Below are experts of layer 6 (counted from 0) of a mixture-of-experts language model. Rows are named router (the router's row for the expert), down (a neuron's output weights, with its number) and show model dimensions 0-95. Each number is 128 + 24 x the weight over its row's rms, rounded and kept within 0 to 255. Numbers have three digits each.
Before each expert's rows: "raises" lists some tokens whose logits its average output raises strongly, later layers aside. This comes from a sample of Wikipedia text that the model never trained on.

# expert 88
raises: " from", "s", "."
router:105136146085175124122139156150166109149129121173178140160110079090119103150107113131171141160131095124144102134099116133136097132102113139155079164115125130135127110113106084127108127104149115152166145147102148142121126156163158088109107139144072132129123157146111160112125153148140133108
down0:130146113112144156130162157140113124088107121136159142103139119154122185117110118120118145174122170146116128095123129127122166122125132104124109130108108122076133127121101155174146202134102108144142102091183165135121111129156183099132124098128139131108108108085126138080102112122120115145
down1:120096139097128112167127168136129165107114102129156118125115134111131135092130153146146086093087103043136138122120149137137182148138130138121087087141146101181145157159153116142137134124180149128150110140118155098114146133101131162131122144106115160128114119136124131121131136137079104086
down2:125134124084183108133153080119128153152120105146165117094166132131129103124160131120153127169136092130151124137157175158127157123097148108109079135116129105150105144146150167132080138129129097119115083128093077127114146124066144138121140167170136131129128131131119118140137115101104109156
down3:106114095132182085166153127092137146106136147148132157162134107145117140127130132151139166117125095125109145111119087135115112177152157097149125164115127158100102111134188131130138139121111120121115124115130099134135148129134146104143165118125109118130073094076118146129175065091148131145
down4:113135113112123122133136115123169114137110187107126125152163122093126140159107124111140152128096118142107085142128115125117110117111118134130126093116137111100068140162128175132110146137101119153121165142120109101138071155089156162105126141082107150113186112123137149117139170139145181171
down5:100156147114155107117136129105169103118113110135167133098088104105104141115111116138108142101120131098130088137104106146122138143137109142158116092109163148119090120138131111128132149130120134142148187122169132112122154116073119153116167151108126170116217116110118121143157182124140104127
down6:139124091137121151160165130115160107130154103108109142133079119118132106086120117112161070123128142128119138124110132137125082137117125168157115120113127152122112160148154090181084132149105131144162121110099140134139095108123124178141089130090132178110180125130114105160166133155113162116
down7:104147109129163166141119117086124111139146121084143148134155139170084092131120102156123109192113116123108133113149092127121116135131163127133114142147148198070124150110117152100097084128089130131134083144165141105156110141121125120131142154098145171120126142145107124105111121138172126131
down8:124155142113093161102175140136100106132124131120159128131110130138172148147124174159100125146173095125109126168112100141117106096094110155136132162056179143139137145095130139097123140118095137132172134118125134105127149121122076075076140167130145146133147125121119129116144113130114106119
down9:153117143122128171130154112127167164111143083133102094155123115146156127122120124140156104107151122085137104131121091135130179115124179095152137114126137172093081124135111133103114136118132131098154105143117159134144147082082103124122162115099132142121174121130098146187145137144088097140
down10:096108141113118118160143143124125139133122121111153170143087101153170112127115145111148083162137125130163158114092167111089121125151187099118152119172190144130132155135095111157115136143118132090111092110097125114115126106152091154147154097088135135104128131130136068115143152117140133125
down11:114113131123146096148177111129171145145137122130128161148114161135212135117108126110131102135102111150124159131125141154122121080136133114090131157139137080132138114138136119093140167166112180094130143149080125151120144135118114091107119112102146124099110153142099086116083133131097168128
down12:113149064137115179145110158125179124095144128098104089152144097136154151066113116108140131095143119110146109167172158087161134161110148127124158132142112143125084110107100110149118101117123104129158137103139128085159125135129108149158121134112123166111096132147162116144143152138131128120
down13:151085142107138162123084159129206129101115101071128129164098156105128139137123129125149164111119145148119117115120139125160128158131121137118141132140119118143126147099104123127126121096171153114098089087125172169120098139177136131154142114111135162152109124117123101076117129104166126094
down14:116159177116093099123168116107151134129126089116128095121127164095119109158101123122126170070119124149156127100082114138096120118128136134139117098139140115139117146146146148110138153123112063199127115173110156142129124169168107162162125126144100141143153090112140130148133125106111120119
down15:136100104125114069128098102143095146136160165171150132169144149162179117164122110083140126131145132147116100130134132157124061114126105126130132151151127152137150130145137087108112085079127133151150111104133099099133102140115100149147132171091142114114121116170097152157140119128136142123
down16:125108138098112079148087135124123121197151131165130144122136120115080117135106122116164145110153080132168121103103132148147155116125123092145159174108161120129128166140109102095174088131127131156137094123137108139098136113094131125142116099138155149087152165131134154130098162114105119154
down17:121102121125162156162127130141120169084118124169124100139121155126112094124128117074168114120123120056113137121117133121129132131115089154143082125119091157115141176123142161105105147130105146155149096129161158162097121143178178127153124130118114137138154126117105092098123165125101113147
down18:117088100122126132163117155106126102117121145126126116130121127150143143167134113166118074147119144124140153135138053154148138123133132139103138115106174092116156180122134130149153170125134088099150076120129150107100159096132129064114127113147148138131151175169130127137087116117129119108
down19:198141123156111194114116166140129096105164083107091125138123139107128118151160141148107092146122172130104111184120145116158125113148136110089120104112104154127123117115118144147081115133163124158170130135165099128142120098111130154130083166128098138118125124113085130107119128117132130136
down20:103104132126108105167119100168154158141149131134138137154112134084111113143162133120130154156147162093095115185098138162136112130089130155141142129122129138168111104126150113092161131051104134151078118082150113144139151134104151132113124120149121159146120168141104115124115137097095109108
down21:099130119150109118126137184151089130098126152116110149097117099152177179138126185142108148140140162085088111138118086153096137113137102097124166128142127160134113126131135137175126111088115149078084143154147118152131131107121104110176153142107127159100114125142114125119141100141119137115
down22:130110125141123112098076115091177122193135116124155123111121129092064130089148112127119185140117112122128151137144124153144147130106060144136118125107129135123115136101110187099113162120146155138150166128152147158142115129123149127114106150111101118160141105156154153126099144138117100103
down23:091131098134162159099118088129114135087121087128133103139128102146109146160145149176101133114156109147138159093134134141141156099143112139089146120135163154123141092116143113139108154147114149125158088126141129165141174111145097080146131152174157139109080127124139131100127124083151082122
down24:108115118150129132139129122109125175163134120089113105127132111109138119185157092115119129145142132097116166135113140098138112158101112129121158140138140146122086084173111102162106217117129091166125139094129154159107147113131110132148101090116097141116152134163112129128130132085141163121
down25:174069123131145127094093135176097147092127131119142116122145146103139165107134152120137126142114150130127086115107160148154155121105097138140117137178080119152151108125106105154123095106150116157150124123122145112121099142117089163109137131146182166103069130160143157108117111141102147117
down26:125096110126110122150137133134112136134120145097108151120109098174139172137126136114097125179098139129098134136125105153095113097117104071134164137096138122113150119091105124179124136106143133122131104110126165186177114165078141108127145116156147106152129123140173112155168153122100097137
down27:131125129139106143155125086119167158114137174197103111146131136116149140124120125119098113111106156109129111097138150128148150136123096155150188135150137129120133104142103104151117105146117089157174087078109138111099097148142120167134149074119123141094149144118066110123130155122129134145
down28:088113147112121147091116167116149107104136090107134148151136132133122109104145123139138126179166159097113107150178143166177136155104118142179094146133125123137126123121122109150147127075091132145192156117127122129142138100121150098103092126144115151073111132139088103114150131106106139130
down29:144094114101126127110123126117115097171128141094133157174144131146144149098143129123165123068136141121096152101160120086097132095158121131167120118147144151160157142124129099150125158094079144094119136124130130162143112126139140069132173144139152163117086105118083112101149131120162133132
down30:064108090095173135135138116127155128146116139147171129072105099137094142084164144172105095148137130105166135150143163138132107143129086165113132148108119125094120113155150104096107116133109085140133124161153146094139137124143146116117163104100135129169134122113148129110144169157114128121
down31:142141149122153172112126069084130111129180123123140107141137081159096099110139153140126098121133118147092133101112146145128163142096157093109111125118138119082103107119093131113144162155124119139104158134115140159109154118081107130139152125096182133127171134137133132137151122126190102156

# expert 97
raises: "ing", "er", "es", "ed", "in", "ac"
router:117167143127144113101080071163142097144086093172127130126123149168097163136143119118178155114118144106124091101112113151143146116155103121150138150100121139109148125131118125147105152143091107171148137099118128128130150123081160126067087167139132110151147110114121162132138147132152136114
down0:097155103078103130097153086147140155156129114106103149133120131148126116153122121123143146121106130121107106117109111163157139134125120192146094152124079096100143126117177157125153083138116101119117148135158167164123131137114121130123081146132101148134164090129130139077126142192144120139
down1:112162091128143120154117136129144135146123132127122103156094116086137102127128135119116120132129133169124097100111137119162143118153081111141097157115173132103126149122105156142134149136148120133083174120119162129136105118160088107101130081107153096125094081133117191167169166110163156127
down2:115113083135110124156125146170137161132127125162156144144108131143121100136122107126104135145154091082153105147122149111142126134147163119149138076120170108128132092070125129127165157124102143114138147169096155146164073114132107101137179104109111112094077151154153134122114122121107129158
down3:123151136126104180101114121144087121139129159138129107156146104153149152089097098142110119085133165118126094155148124100123154116115129152131139142091167148149101162150126105141139165159140068096131086130127110102128161176129106140112082148144146095137134142117146117071112128135126125168
down4:156141127124131117127107160156066130115159117129140122146156123123114143153119120125126127125178149101150131137092168129141137094137124129130149134113110130188091093100145184099101120107140128103112171114136124166114106105146133090117092107153108097099165169147179130141095119135080118132
down5:093169077134171150135133125166135114134117115148084145181125150088136104124104108107143114144133167164139109095129114129122133114139120107114117154122117128089128142114108162120102128105104106099115103128150163108170146135090120181124128195144158106139139143123147161082115139148131121090
down6:113132141135142117100115116108069167187095147111088149151153118137152121137089128092100112143179136169145140095153103095132123119127132088097122093136179141126154142122177119142137118159122119112112114092144145119112113128142103149147152156171104177099110148120116098136139129121103144131
down7:116144154135147109110104150088110144137123119153157108149146111134187121172142117112161142154080113126143140155136155136115095134133130095136099125128183108137039118126155130102120175137123107115147098110114128109150126169110154112126150124124109149122085140125147133117104164128084088142
down8:127157130144130122156134146131100102140165166134114117145131090100137129115128097131122136168133105123152139146122145109109129121089141112125125118048178122099094087141137163117109122163137130127183103151092130169135114175105120103113134153130121137116110134111156077158129137079156169121
down9:148102169081118151131127124093098154130136126121128124113136151146147110164108122133163146159130115138116155113113107115095168122147083169145158119118110112132145147176135171088145099135159133116115117108135089149120164084125104146119120165113097091101118127151078168131153103114129092171
down10:145165133143144101077133088154143141111139103113103181118126112133149136131122071076105123100126131108130153119158109118128140134148109165133100105129134120140142117115148132143139158129118059156127114185152157133125094150137146112144102197122147156116150097146074127106150117122126125118
down11:119105146114130150140126117117133141163129101137108158154109100096133142077123140137095152134105178127155110124116101141124184111098119139091101158082168127113132138149153089144136115144118118107114080119127087139124134178117119122121107203133107118148116125100143129169144120172173131123
down12:115129124142178089158117179075126164098125121123143097154124119097119134100166119117108119140117107128140142091125094086122136182095119115127147124132118111128096110175120148130111127140136128155140176109082150125158143143149161116123164162156077113128131125163117147146100109102166123107
down13:127115132085143129112125134130107132102130139108145115142119133133132180118126136126140087123103082124118128128155121143138104120123094114109138132116141163109152108185179106114124097144145098087155111153119124101098155123194107101179170145119121158139122076162133097157167141135148085143
down14:127108156130154138102111152103135144144149119110100123083059097105157130143126097166106116165157140121160126145111147141099146091180141123096139121113143168122130135133097158125116125147125115135113083156128148117127155130129156077162177119115138155117087097162179117109126100129125105126
down15:171088108110100134145115156102093109099132153111131134098129148158135146114089175115176098147124106151100119096155177168112096111131121152153083144120104160150146149138168149143129128123142144119154158145138113132137053098113112127122115093122131133131089121117140110125129144136107175140
down16:117169116118124126138120094154137144137122084116108124160117131142135100144118103126152118133114136149089136134140165106125141185148122170152082097141101126095118111095155149159124063131079161126117124142148151168130108111192143118151116164139117136129148106148098109103124148089110095151
down17:136165138126102151093124139134118172176125123154156105149114200129078095141159147139183156143152129121097117138148122119111150137094098114152115136123095124117116109135105134115160121112087165136128129100138112129151162115092146094113079109153087118152132168120122129099104110142121108152
down18:096147137143109140099119083110156125135137106132124123163155158073165114103156138117168181101127132119103114122122109126132148167121087102122137115133148096142118074160112119092148149118166105139130123126126131133145191120133141127083120144140122114130151134101120173108080110129190143129
down19:087110167145092099130147129093112121137101101137094156122116151106157115113136174122135095137130132111089139141164141115107117114145125129141133145184105119085163130152091134127147103105162153129116116080140162171139116143155125120136117125111147146197182122151107109103112120153090113117
down20:123109136112139161135089127078112103055155145118149160102133147126138123120124115183091138126140125139115137085174130124157140145136125113110119127119158090086117174131146122126110149167097169073111126114120070180153127151113129125159154119134147116111117143116125163133142124117116145145
down21:141081140094158122127126134141111100118149151132108116097161117159140120111138129096116128170124157075104131107105161118137161119120097108136120177158090115121082147109092173115125149139141152095109124175109119159151114108145133142149146119130127108125193142078145149086122132158112155130
down22:129103147121113119167136125157105138128088117114115156139161155122120108144141137133123183161119121089111123116105166164133135142137131119124155160165149122126105098117106128131112054111151161166081116143124140157127075133105115129128116126121132071163172119155086096095147163131112118133
down23:136120144105111165141112124151114168123132167118136144107112111140121116145123119127153135128112158157108129141136104129153127073102080125150165118119125156049106103112138133150135118189119154140112174121140141133102125189183122151115095139145100121132122115107128126080084124094144138131
down24:094077125177142138139120111153103114164131139168167087097147077128104146130149144106071126090134104106132122112124125132175144117105135124155104119129125114103148126094106101112157138161118135153123142131141100135161107128166140126104144107132103168133110160136147112190117176138102111142
down25:102119102111129127120145152126130125075087158131140135139105159104095118121161153113144122147084095089111154133138138131157115134111140094144128168148158118124142125107153136169139099150105195112128119075096085107161128115132117114139131092122108138145133170163184123114128097160121145159
down26:125124126124139131111137121140123153135142124137121148088155142112132139126137107138108135103136123094149127107117153162186087075094149152130168107142128118119169108121094125101076129174164106138085127160108143136146044143148100138090143109135139113119120177139141120154104108136150135161
down27:150145127117079123110104127128126150134153174113097133156130132142125129128113142120128127153138169152102118161147154103141108146131172103156135139121143122095112144116151120138075136166089172156145125126096161145138064119124132138112125140122120106123163099117179151097096131095069103080
down28:183151105156102119084089099118126116106144114142118180163136138139142132151146145104115101093182120113129129142093084109142140161117104174136153106159124115132089113108135150139103132142118126119090158131160095174125089124111125141128139116151116112079165146179149139117100119123137119135
down29:084088136101087113149140151089135159140106139126126135092165147138099136146161159146085135143156113107150135146127126147138121126108124083108130156123140126167117139096146085121136101103114169186126153133077093148142108091100102125135154091138143130143129180126139129138088146167127136128
down30:145143093141107139153124112149143127148131141112110142125108145138142109134120059126152155135132170164090103094115094119111180112127094127142131131091103175080106143173118135123131180107137127150095120140159139166138122116110124155083136139122122101145126106089105183123145126117174114121
down31:125122112125147166137115165119152108130146136102143130180127146170121143121122090149119094164139102141134139115139121105157156166157176112099107078173154079096138123104141113126096132129079119114121093106139089152138113118123120166134132157101160109136095113117139148170123149084119099142

# expert 106
raises: "he", "and", "ent", "am", "ab", "im"
router:117120176141145174129077128137157102167097129175085137128122143121107093153076111118173108137134144169131096105146095144129133113139125171118127152109110132079131147123138156144145162164097111137144142111152138085112116128106148156116124152147095167117092144103135164106133112125154115139
down0:142131126156113115127114112104118143118140114152141121136110145136152138209123180114121130124082148172136077090154113119122122122109136148145130140124086163083139160111104168113123132093130116156187134103156111071126114121130096168128094143130093111125131159125125142133161096117141138108
down1:094161117127155132159090202094139121093160128136174113159107093131084146107113125152114117126139164169144117133094093132144158151160145101117145170111160117157123123144140093106133085115113125124123145126143118126109114091123105142112100109144126129111127121142086100174138124173153117124
down2:139102136142103110122100114069089101152156149142115093127143143171159116113114114133085155148133149103185155122122094141138103162133115137154136112162141113137167108120097151099091084153096132168101122126109173152134121125165119132145094089100110117139127158106135129138116145157131145163
down3:132087126128163154097139159140116114151158153132118108157123106141086092095109135126093130132076101149128110091122113157164132154082153147133170119125104119112147150191106115139095155107125128131142176105133141128101150135116144159112111124137113139151132160127073139135119133146156135066
down4:124122119129088096140169141164099141120076132095168108105104120113128133111129159143100129156117151148143123165121113132119144132136113088121122144101175159177127130139133092163116141162115128153102164123040132103139116139107142099160135096103113119147114116149174165114139116151132107124
down5:126127163095091155116104114150127139135130118128135155108091097152162136082121122165122154123118089171122108136169118137103141151166125111122124166166114122105163102113123131103154099130155155123090142107135100139144154092094152133137139135066130119141110150179126101112187101114112153111
down6:103144135121118144147144157117107110128133117125134115103093119133115137150128144104098117147141119090106145151131150143162098143158138112086157104207141117117149111141129108087143118172179108179068157075133140118141095142134122138138153118114137115132157103135129115162138062141126111113
down7:159145135128126099121098135067168113113156151139103124125162110154157136171152136093087110139128130137129125144130129097142112101129125127131120097103123130116130091094114129111139122126140130090153171137181125159133109145148110168124155125131192118129103130115115077188064111142128141125
down8:171126101123159154114100123153126098167106140115132122123164131095086144101117134093109137119135121139143117173123166153173176118131131103106144129117145123163125117099148123112161142121164118135135116154125103076091130096166103161121121111128142117090080212137116109113118134117125133130
down9:118122160142151126121153074108107141103121089149126150131119111144124060164125106116146102125129148123132079127121131154136126123134143160134155087106120147110076216146142071180141122125142157109154101118139138116141144132125168143108119149126117140119131168129120141147121102101125094126
down10:102087129112156162124120103170137135093106131087130137092123179124124155090157160153108095143114138157118152130137120151097147110165103167099112141130140180093152130126126141117104147117146106131155108128139126117099186084097100124130126124143148092139114097128110105157156158141169102113
down11:124127169128133094100088103135148143142122166118102149162175134162095118115078107109112116153148110110151132100166114098095108172091126156126159091118077110137104149139107158109151108138136145133146128159120096151152104155119114108138151167146142106091153135164113148106119153104143150109
down12:101158113106143161130156110163168130103119121104118133119122141137124161095158090121130124104134127155096148116123137126100126101099181101113108149092108112127092091091151095123146161106175138123094158194139113094114179129141106124125124112127162126117169135140175130138115149100126152147
down13:123163145081099167121134120110129128117117105114155121181122153149142106129127136128114124107110135103141120166104131132136167125141091196171117116159114138125103106134126121085102194144127101131127133154113129122164127120160113122135183162116083115118130162112089142123087106097155106103
down14:109188094154142172125175119114167162123158118164174139165138115123133071103112105111109125089089145159090099168123122138105138144123085160109133141137127153135102118138167106110112156134098147132135112132118142158117140121121096136090118159131125120091148117085142132118092134120143114143
down15:118132103143151147115113118168105089176117172104115095135156114087139133128127141100117152131132146135140115136089169128161145132098136110102129131101122144117129113101141120129137118127171095145154085136155126060146106133161074175166147162093136124133097181135145111122098121116114147147
down16:106171157161125126099093097161141123112140106138176140131154128132117117092176104102153125068121068130120165102129151143088108137122136126107128136111104121105133161152170105118148145088139099141133130117157150122092138130121154135098106133134119175115142169157133096146116101109163154114
down17:096141117109129123130130097147155112102163136176132128110082142137128150123084088121148143095144137115169137152121117142101125152120121140109109141094103098109100152101137133148106167132138090129168130115118139111125119122144109104158154116101138084156206107162161140175114137149160087118
down18:127141134153154144138131117111097116121093105152118132128128144120116059120095132162165119094136147146121107113116115136126157132127136175123174087102130113120087221128152136173148119127085148114162093141133125114122139125112174117104149156114133142133134135122075154111155100105125124116
down19:105141127151181126126135080143105118116139108153158151166111167144091086137110101127113137102126111120137130154128107153069123155134117154118138121136126122119089187132178133130139156136106134118141139122148126104090105089143134117153098169080134153118139124186109135117144099143146079112
down20:123117127148093138135120144180139111128107137143140137083107163144131134102108148140114116164072105115126109122123066127132145111163094110096115166145115117143186079129134147121109132110177126152091154125113150160156106126142094137123164140102159123152117103157154150113169119130128091102
down21:120141102143100167115106101109103100162142119141108098136151146126161088150167125126143126130176123115137155123107107125146121141038130137152163078136145075114120189130102140128113161135096104116145152087156122126117126171111163098116143123127138145128129129125117165104142135111131151119
down22:147115131133163134145156137159167109142112181124135088129115119120097114171114085117095129092118114167087132090085120143139132086095127148100148091115125134119156167129135141113108103156106163141116120132146135123138142178083097193121124168131108124158106104116146117112157137150140126131
down23:125171109095135162140115154060101124099156087120126133128124139123146159121084156132118123142138108109145120151135120119150115113143141125114171115168159130155114134142081191090130117085131107135171106114152130147183131125165149103123159112106146130117137114102090147136090099123139100135
down24:125132149127076108127128126124145142075146097165129165111121127122113167124163130101139103170111103117155139150166099146095111126151138113111140116108142138088137092144092123081150159149158104161119110135140103155147138161136101138126116130090124121124098115103226121148140121126130126132
down25:111132137119085134132077074156160138102103098136125139111162134087135138147122139144148112159123165091105167137113137141082109133132152120121149102169146112108150150123102113121146143138138126157093092145131130131150122136148086156139089134067091094102139131165147122158128128158137150175
down26:153139142146163147161153141085098121153114129139124100186143141107103114136121152112138133108141144102111113112112092139175134109096133144164142073095112105117108183113137133134147121132066168096134101119141122096143116131121155103106119166172133134153112142099105191115131108120121140133
down27:123154129110139123139131115144158099148135121114118127109138114110091114051118131134138125136147126062151177172138164114133134120168129126108132138150146072166139114162145101141152121140115157099086106124133117183146135128143161073105142111104149147128105140128108104151085148141106109142
down28:133146136164128167076110139163085152173192126120111142145126121121132122135155142129129110066137146147111163112106118108095176125141113141145107140114119113117085134125135145181123144116105106120132158105128130115104147095154127073137141152123124143118128073118119177128129127070136139133
down29:152131130142132152133162132105122166180093104115131101162132107139083135192088108112098137149116155089150132169176077100102148143107152138117127106129156123162150120081123103134131121114168111137118096172156124129145093133096092140106127143130137136099116124150143149119110111151116115118
down30:130121143152126108080065101136145144157129152131103169158154112121118086144088081068141116145168119117147110134172135132114106158129110153125160107116083150106100136122115122110149101124148166119138103148146108156148125166100147185120125160129118089113130141148121145115122124109159131134
down31:120106091092127146154146169136091151140068116096121155108137105123154151123127120174128115142119170102106090144136136111120139150127133075131124130092129134159128103105149113121136090137188150130110117145105133114168073134116141143085126151138135107167119138165161149088103138160138133147

# expert 116
raises: "b", "i", "p", "f", "k", "es"
router:108181160147168151109134103122079100094120138167167136150111155136110150122091107108125121132157140105106108139107110162153130166098132115127130105128123157116118155151113103104093134128069116142125171140110165124099105074106153116169150138151128129117166120132136125080125139110106152104
down0:148120158127120127098115136070109153151142142126138097177156131079097135186136156147139098117111121121152114119158076131188100136123135144161113128133135171149130116136146106144090124117114118124162147162115106099144132138167093135126157111118093105171115116095140110117077120137131135101
down1:180134145128109074091172114123142141131132132112153145147123157144133106105084095094144148142148124107163096096152156138151102151121122118136118146161123169122098159172097104124128145096119123115119119149117125165171110149089105119158167147141135108065136086091129142133140122115126126107
down2:142154111154127137108176096144117123098109084097099132121100049128109108146152138134113169145131111158153159101107113137147124132135126146140096125094143129134092181118107103163168113147118113129143140135133143136169136149122089145177113120091122121101124150110174110145158109155134132091
down3:172077114123078144150128148099119112092115127130131125158127091123148159127093130110158132113121149127150163108087137106118139142176158131129142116165126133210140099114099120155147105132154104147126112114130145137131143131157119122107130168124139100089063090123111124158127122128135169110
down4:146094107107117129150093100111127119164165110146144114139154157155169129129139160071147123129095159103191134159145109101123101124101126098136169157146128153123119121143143126088167108104128149086126124102112167142124134113151065152116119110119138147096164118135124087119101160112130136133
down5:113116102113127124102120156129116167178108092097135102100136129069123102160111144180161118112135115092112119162154129133153108151151127190126132134137104094131149131135114096119153134116122094171121101154139138154135083119102180148151136147088121109137117174140136125139138088152103119129
down6:103152154103189159145127106127112115147121062178141123135155148173149100120136120113092161125135151137118128136096086149168121153121097112111083071118179113150136143123116124141145135144139106171093134132156145136098144121097117143138129112138128120121145125143115149072099124093125121125
down7:103125179124203181088103122167153078117151145095124112127169155143122105127117109116117125086167122119117084134135155128085116088123115099117122150135137137099132163120150136133116139098137137086158182111136108094106133140146139112144109103170119133128155132115128140158117143147125118127
down8:101143117123147177134098103132129085142148091133151106128087117109148108097119113173126116117153174137120160162152186189128122132157113126147110120120111096103159137144081152115134145140146115127128099106130130157123113107109127093152149147070117163138134126109113140146069113121142139152
down9:176108118149083088168091124141096124109088160105147141137145136141088140141087160121136137093127110116120149155127146111106129125144152128118162108158100135128115081139139112136094145121133151143113143152099117151111107144151162121091147129188146107100097124141078160167146110122112168151
down10:117125118126145128174090114111129134092149144149149133170110085074160149176128085165102105130100154145116139126125090169115154149140130082097111112134176141109107148118092126127149107120157157142160125110115128117128145155097100120148104173089166119118114152136160148115113112117103148121
down11:156170192114105148138163115141110181122123159092142143121131103164127144141093099094153112142102117121168125106128090119148148122126103130131143167101119153099125133115116127164090077121134088133128126125111125128181146077117145106122155120099168103126141130128134143094182130126111122116
down12:110115115152156165137158131109123101118119101130096136123114114108103152134187160100140121124086097119113144172109095144118143116142140161153144133104117117145131118065162160115105129167136157135141140132142132082093122117164109125099111143115143163185097144149121081109096164150134100140
down13:112153152153111145113163124148148121119110131133128161133126144115127098163124159156119128154153147122156090100092138090154152154111125129147075178116154133185154090136112065155120090125129095076121125137136129116113119151129128140133159099126149095120109077122146137072129120130110142150
down14:133145145105101150136096122148140177103145099120125123147174147113107153094092137118087140099128147143166094127125051102173152151127163147136155144134095143141103173130112100124143140122110082124164147122130125120120100124148115120149121172142151104131145107112112111141104158068133116139
down15:146097090123154157132122118152095115103104149158122141144122134172179119104093162147139160123119134112121136144131165089153154149133131161087142129142113156147137115091077112105103132138143131086060099133157135134127112107136109145132135165076145113120171111123168114105103147105140149115
down16:097135164128125134130117081071171127125133106143071137121087179120158151136135106131111157144109119116145098113111102157117116123106125096149146112120126152135132151152142176164110160123132139119153142104122143124146190140116107156109136111152100158153123078089095093143131142127160103114
down17:144084154108137116145159147141127115121122125075152128104149143131066129154145126133139139120144165154152108120117166155094090119184112151106095123111102097106142147111093117143145120106136129177157096094167106138113143145116123167131105143111105120143125127107133104178091146168117098154
down18:118153143148104165123105100167130122132145145120111110127130125164148131131124146134141078134138126164153164082132150121132169110126120130113091125073106153140141092080095108124131138144124122132164115135139141179088103108126127153126105109148140140160117182130161119147064116131103138069
down19:118182139092104123128145096117151181108143156146131172167109122130103138133093171098105080090118120161125103124153079113091132141123168103127108111117122163127073133121133131155069126099111133139130144121137135143164160119115100138134106139127170122136143123142125137116155135101130145175
down20:081150110148149151115114136106130129115143130148130093093139124127175134127133090134124111190109146159119104100143116138141139085122092150148110141129095125146163123154162133094160076135109151123164157083145128121146114087108128131113145110172152109153096141142089134102161118168146087123
down21:129072115161171118169113120160107092139161103135104098097146129121121135127154117154130146116121123117120117136099128120108111132089134114117190130146145181135134088131121163089145156145110137122086094171148133126138109131106152149148120099087110137154152143165115158175109115115138105087
down22:070165137100178142115145137157146153159184124133113089123161145106136135130119144137094140145126158109105110104114127129115116133067109141110158123114138117126125176128124188147089135106107097117159130119087127130108078133133149136148153092172107141138140162145115140114116123081126118119
down23:111093142120083122106153130120105127144113150156101104138095126137102146163147115119112138092127143174136147147138157144063149095156119148132131120148123096133095147100094128178154111167127157138084097152150113131092135112111106148135131118077122119197150139159137125108117142116156154124
down24:118089116158143138085114123078084140078117149136159114146128149118143107157172160123099138143182128115133138149109088145125150114140112107062117116132166083137120155144154119119123107138100161108111110114154133135118152153158114134115123113143121084144131163132096159148119123158171139102
down25:131142126180139116091131122084139123128147112167070106109090100118173133164142109142118093121153114105086099106127132146194128141089137152131140114104107178089142131159161127122101115172132102107146123090141163153098136161153112143153132138132120130093131104128127109125133152120150145135
down26:168106128159172104131112099117118149114108134117131091128158151136148154156129123125152196110176142122132170087105086139139062135081146137108103102135108111137125170090138119129135082128107145131120138158140123140126156127152146114131124147138109123105161156112147087140101096123108102156
down27:152085126148120137118110119114094158159109125127094102132160125171082128140135129141162124133151106155129166110132118124131126124140171152151085114102069128142098133148143150161097147136084114101118167120150115099143131083116138129153177085171119120137137136143147127173123074117125101113
down28:128084125119099182135127131159120131120124080116138129150151077166124142159155138152135152125156132106161126153145137156134165135138149122153106136124095095102103136069140144143137128104091123122105096055130114155128139155176144095108114117141138107110151094123122111121092181137141122123
down29:111163162101109147130105120093136143146153127113153108139161130136112115114130129166129132105125118133118096087060087157109116127121135135150097145150118123156113149139151117098168131104136087161166179115124121125173145182114144150062120129144113082145147147142112120114156144112116099109
down30:114126113138154113124166099130097094130148150150147170145112143112148094200131091146104100138129129150116151056092113134110123169154158102134108110117137135134113136152097132152142118138136117153113148139187135094132119132084105149122170121128136095143151101117148145115142113106127128071
down31:165138103147152115132086130150175119147087131135135134147083160122133122122115127140125140143135143095117118116116125126111104129100071104142119120168122116124131107134145087071144165174141119134145116201089096089166121146094104136136109168106126167120133177151153136118121137141111126118